Weights of a small mixture-of-experts language model, trained from scratch on English Wikipedia.
Experts: 64 experts in each of 14 layers, 32 ReGLU neurons an expert, a softmax router.
Training: 307M tokens, 9379 steps.
Below are experts of layer 2 (counted from 0) of a mixture-of-experts language model. Rows are named gate (a neuron's input weights, with its number), up (a neuron's input weights, with its number) and show model dimensions 0-127. Each number is 128 + 32 x the weight over its row's rms, rounded and kept within 0 to 255. Numbers have three digits each.
Before each expert's rows: "gets" lists some tokens that make up at least twice as much of what it gets as of all text; "comes after" lists some tokens at least twice as common just before its tokens as in all text. This comes from a sample of Wikipedia text that the model never trained on. Tokens count by the router's weight.

# expert 62
gets: "\n", "er", "\"", "n", "ian", "man"
comes after: ".", "==", ")", "===", " ==", " ="
gate0:095160155150192132087082087116119212129097114151132172153131207125172120175137092167081123128106071180127103128147152134071140110182123120091099116154144130136119115108228136074123104130124093134170152069173046109149134105175108117136112110117108060206123152138127124093060147167094133131191090117159166073125163131164088117138150082165141110113102129161103138094076169108068104103138
up0:166089085176075162134131146085168125134153167093168074145089039128147110114161167097248079085131161102143099118183115111221098124131163122141138146103099119114098092135056132132086113109136140079093151183159198150152134167159149112086101184112103187133133121089123136190179144087122169098080154097158111108133120145095169113155102189099158125135150122108147088149149064149173104126106
gate1:150105126167110127128085136185097127106170069068172139130142112152094133118108131131141144119113139127082146107042106115078137105057105102131181149160091118106182146142032115059079051180118151106164144156163122182130119140108119143167125112098177143121088162128119134098086109092159104098113069148109150122165069140124119113126155174118113120134120152134092175110069132168114151138140
up1:115135122124166160123157162112187120174125144182075157153113153097097127129118105129108113127156102123164149164186180105133067156141116157143092112157161114133136113101184120139217168131118128146110074120094134123122112043113116146133161140128096157130134146148131197140156150167102131184100200130156080123122133090112142135100131084182114101084214072161142120139191130106141135116160
gate2:176117114126138150119157110208103064112113130133060128117114127126062112097133152200010165157121179100160121133132136152053070168110117130094188122074096181135064116092152142179183135110170099147103128120076164157158137167199118138127100163136136108158147130161139116109101054177103159194148126154146110209099135119163105125127122093148171109131117118198146132099116116135163092137106
up2:197179157146186129131113085163121118085103134135195142122153148174058120108140219125166179138147092052118118109120140098140143142131115115082199157067130155113111137141136101207151129124148096119086119117098105157125077161158109136090132103100172168088103112192136114082194062103126124155137133129104102099137116055113066097090124107155156146137127126138105154155137130084192106189164

# expert 9
gets: "d", "m", "ad", "com", "im", "am"
comes after: " ", " S", " C", " re", " E", " T"
gate0:122162154149165110093097135118150153209105110127092165143133062165130172155133158102143152117110100151140160131114121216097111146125163089086081134116127107139126189150154170133096115092063127112065129130130158177066190124137141111133105106117169149116148136135122136146114111128099131179132147149089190110109132145136095126105120085189125151138173223126118100104143100138129138191151
up0:150172144106160130102107129157110105076143112161103031151176148062198123130170142123153136083135171121118145156109143077113161132134123130139136123115184166163125132085117146094107136120101129118159135148116110090176069174112151147116167151116139163162173111152058150135102043140188113068142183156164061139146094117130116150200130204118103081132083041119100163115139083096171094041122
gate1:112168148121149045111145062137149134154105201132174150121101129128081137135103228149154137168171120117136163153097133158078101109156084137148129113179131173090095072086174169127131097136124069122103174185118082143114123121137136102184091142137141064154175116147184123148187152140056149147116118139111140093137168196126115115114132187132070145126111112149129151104153151133113083177098
up1:087162123117123061146102096067132154120067133140093173182206112095107091151134076115128103103185123135102153139092125131125117123117159115161134164122143194113094097122138125145132168090069111116097195117140136141163114068114110106187176116166108137190109093088152150142065097085177165138113139150098112051151173134112130105117109136186110144066131106078094190119120173169131109178192
gate2:118121111155131090192093177156145131155152189149146119172083088133160162154107122084097117151126143137118111126132138091144130116108128084084106099137149095156206145075138176099177105075157106076158099136130166117184145099069128143119166117134184183166060162121094161149154095148108105145114109155041194133179178061094167164057105146144100162116115057104122178164132111140104175180121
up2:119137130107129141125108189112095118135158161117147157116139161112141118123188139114170198100087104116142142099133123126138173132144129121119132132116174124162063141088138130139101107122175148168160085082122139140087151119121138158126145133132070115128121154145157087115123163118156146155083172111131148166117142094093128120088192103108146131058127133086147089148064104129141183124112

# expert 27
gets: " St", " st", " Th", "S", "20", "th"
comes after: " (", "'", " W", "-", " S", "."
gate0:154102163109142159131160139191117123092122117149081113205069168173104113116137113130111094163125094119166130176097086121124093063100116116089208124085131131125089108121061156055101058103138094152113125126131105100138120128148203123130115189074168164174150119172114095102137171084158052117142123117098114107115129122150075119138156143153152118168184163169135149136152161070138173120110
up0:082169117121120105140190091075100196102101089133184153093152129089102130119158089124123157097140169067076126070073190114084108118121111113165103127182052113128115181101143172128150143201124109143140087116110091149112157111120088104161136114152117120102088107074122164180087091130113145158120172152131131104150069146094200124160114186120157118106151109112131132110144113114153095111131
gate1:087126117119073079109137109082136127170140132139191146175120106115198100124101149181109128125111176165161152146074111071106121124199086140145142159103119090158106095162148122120110129128109110110145119085103179107156156149108063145092161078105074141124206101101135119212101153162120162102136146138092104088136179110082110061095168105145154086143122166110151175169141182183128137130136
up1:136162142098066100157085157088119104175148124127208104173171109156186135125208133131142110111105158146180155145100080078111131115165114123144107119154128127127123137122106115101135113186137102093143118100080170120153187159094105120134146072095093160130172131065145079154107104144075122082098130144114127108093097108092111078081105148161155126145072140160160144158091134138121135172181
gate2:089154110154111142160174157118124068130107165062185052113107214135063077112176139083172124133112110132140141118168139107100141160089121150082123132146174147104176133187063134131169126188118136129126111183095132154092110140128134149092117092117143149116123162210134103137097084165127154170140137139108049158122091143218140128158074099141115127094099164139128086119177180068122133115176
up2:140149100179151126165164178104080149172144142089153128086154166149139092124117115121194090105160167130161203048187117192148133045127132104102056112161127093124100122105130119137165107162078127154141132165167150157193155186140111094109060108117160134108073168083112099154147117166144096108143121132162095147116177123160144130169078156104132127120139149182067128108153124113103059138117

# expert 2
gets: " ", " 19", " S", " 18", " M", " A"
comes after: " the", " |", ",", " and", " a", "|"
gate0:073136143173118156191136127091120120173110086118078176097143097120127073155139096141108080109145154152119081082140136199117159148163164141070143167107107170108161105118117142083149119137114142204126123146151147147121138151200105166127079150136096098112142131140138113174163091138154125182099119149081193199133116121138054100118096151181137119152157153093092113111158126079112142183162
up0:136151100138185142090105154145144124149153142134169108163125157097127168111134130125152170140131122053138158143114201114140125104143073120186096093157125112167103149130144071158106137108183139088100149102082117114097101083035149109094155136085170164151149130089100097132122155130092126143106137116161112085123138103104204169086151116052122136102116126166158139135089107167103136027114
gate1:065142233135130133196106139161136185164113066058151195185091170198131126104130151143129097187158161085067095096162090115089159103081124081158125165134165142135107055129074095125127102131113099143085163135166119143126133119139121122148105176143116093152120093131119075171192066186174116093089089133078145116124057122140082144156129101178103124150137125156096091094116095080076111134135
up1:089088192118102120165116123147113179118087091107108125188136162212130137097137149097109125157106147098150155083156102133131130175126117159120131195195160132129053087158081126117138104083151129159106184154132113119162153140104090102133090160133115079131107114128088105116128125192205157076093109105063084092146073129127088134168075083171100105105175114160121135148135081095100132190155
gate2:158153101116109118146118069160151101193091121185126149160161162126139108050115145189131134159141174082157152134102154102090077113172153124113109062160150164158150080058116182100211147107110139137104180126114148111085139146168125106112156108194071081096110177082138145104103104183161129096127116131173187096155141117104083082126182115137126098127095134121112109096101166066096118130113
up2:089160167177150165102105173093092158089147136054138118107094124167110141194117170078101112101141068174118104083142100172177146149095095131120148160099143101090107202184104089125064100159150112139142104135159096139140128101109147138150104142053170204152167094193094141132132176076095127150138125163085069142103104137148140176154067129113140154143156148134141153141173101161156119111128

# expert 5
gets: " and", " |", " ", ".", " P", "amp"
comes after: " ", ",", " 0", " K", "k", "c"
gate0:074162138137175152163104118140119145153131122079225088150100160114143059149085133116193151159127186133123121142122134169104141129160141110166142097109197108118088145122072183134090146092153119108097166060080087085117104131167152162159098088095226122174209116150111160162117122126112073137139173142081133100148062118096171114093151130121073147151081106092106146123120101068125129170160
up0:086181147141163116108123143107105126158153126088208087120131187104118089143113100111187109152136213123083123170114141165139131134181111098170134127101194091110087159137074163133091139085132139113123171053079100085148102134141139146139110055083233141151193103139095151101137141152121091162130184132093116095141062092088154113131112122084092160152105086098145153148165082072158133168162
gate1:110151137137131154117118083155112184069124111150156122121112098192157124164119181142153166175107094133134107185160134159116111106168137112126081110109136205132116131124112094128072132111129111055103151095105118120168135121125202163132067123107162116146117182165086093112156129150085159083080126167142124117147142124145164068107159133152173145164082142127127060085163132106145103195143
up1:172127101173156116118134123127137085179127117078139186102121091080111127087128089178078082084146163106124120074115157151150130145109153126151162109182129080091103117124127174130204102173097128186109131202126117134081159112191123103153138121090113085128168117109150104140137097092144097132161101125123171141101129132108059134125114116112104092137095128162115138103068147172065136066107
gate2:155147165135125090109126072210129197084117140115171128077154139131174119104133113113133119109181126141146137130071140160097174129120207123179120157107092152118137074120148079138153123172106152111129144092095052149093129130137180140148120150121086144135105151179143135138163092057075105179116198145078181105078129159179095132135119130155152149168095145127124154157149136114113108134090
up2:133154084146195130146097132135046133074106114135101088174084143124134108149114118111095138131076164085090085153164123141158148140144098091137105153170172127155140116140121122081124112078160104121128178136155148110156125132071098095125086136153182142159116103124168166148136194146151174148109109156178044070122165069117133148094074131056132099154165090164121097127117117129116149127144

# expert 29
gets: " Ro", "re", " Ra", "ro", " Mar", "un"
comes after: " ", " H", " B", " d", " b", " W"
gate0:108129041159131155169116047118142163133104118135146073143128142169176084190125180124119124098137200116119153165083161149095089100139170126118141163124154148107128133139202130065127180109105111172169090142127129066127133140122088138104123183169111115137162085102056187131126098073116170145156139119134156123170160129127097136139134126114147131132133113137137141144181107086104117096122
up0:168106092090139098153120113110147170131159107097110160099199180143113117139137150146134147103187097085217135111115134150046126115169094084174095149094144128177117148095094129083142156129141136120152139114127143199118108122156137114138102174145138104108088167119136149140084154131091139118170170116105145092137043134152066114137078133089132138133180213127121148150147148088098146121110
gate1:110142093120116128136108168132080100156122086108093100183168129144119135171091182095103127116163119066130135162116176168122170117086093070169192115127129130114139134095141140222128112110108125061113071116140147199149117062110126130128083135120142230119152139156105116116148129101120132134146135111120094144103094108152117111105118156122055156202182138154134122126160137086110057131108
up1:107119073118112131178152140133092135139123088091153140124171138114113107107087121141147159069126179130176088145107199152178162133172134096149113124117152107128187166159196151170173144107074141140100101142154100169140161109099157124117151113146096182098115139139050111105137183107157094122178167179194124115131135133150126216171095155103117114163097106173173091114127074155089109099107
gate2:127165153159143127096139147131168147099150149132195138157118100125098073104151102104109093139134216130120147126140175072180167141087156120142148106112110100118136119116108106119120177129145164109140110162080102050123096123101138112148132126167130162197149147119128133110145142130114154117100125105108100140142107080228144077162111086126170078167103106185136121164094178147100091142157
up2:112095167097149121081139133116167139101192134163182117189169124164114141122138106113063134132130202102111146120117160069151104153126160122138137136084056081132125112204079094105122110111135102127152135191115109045119098117155143102181088128134103126089175127148200105123175129103064180159101139115142087109149082062142137103145114095129177089166071093085111133146111163077152115163124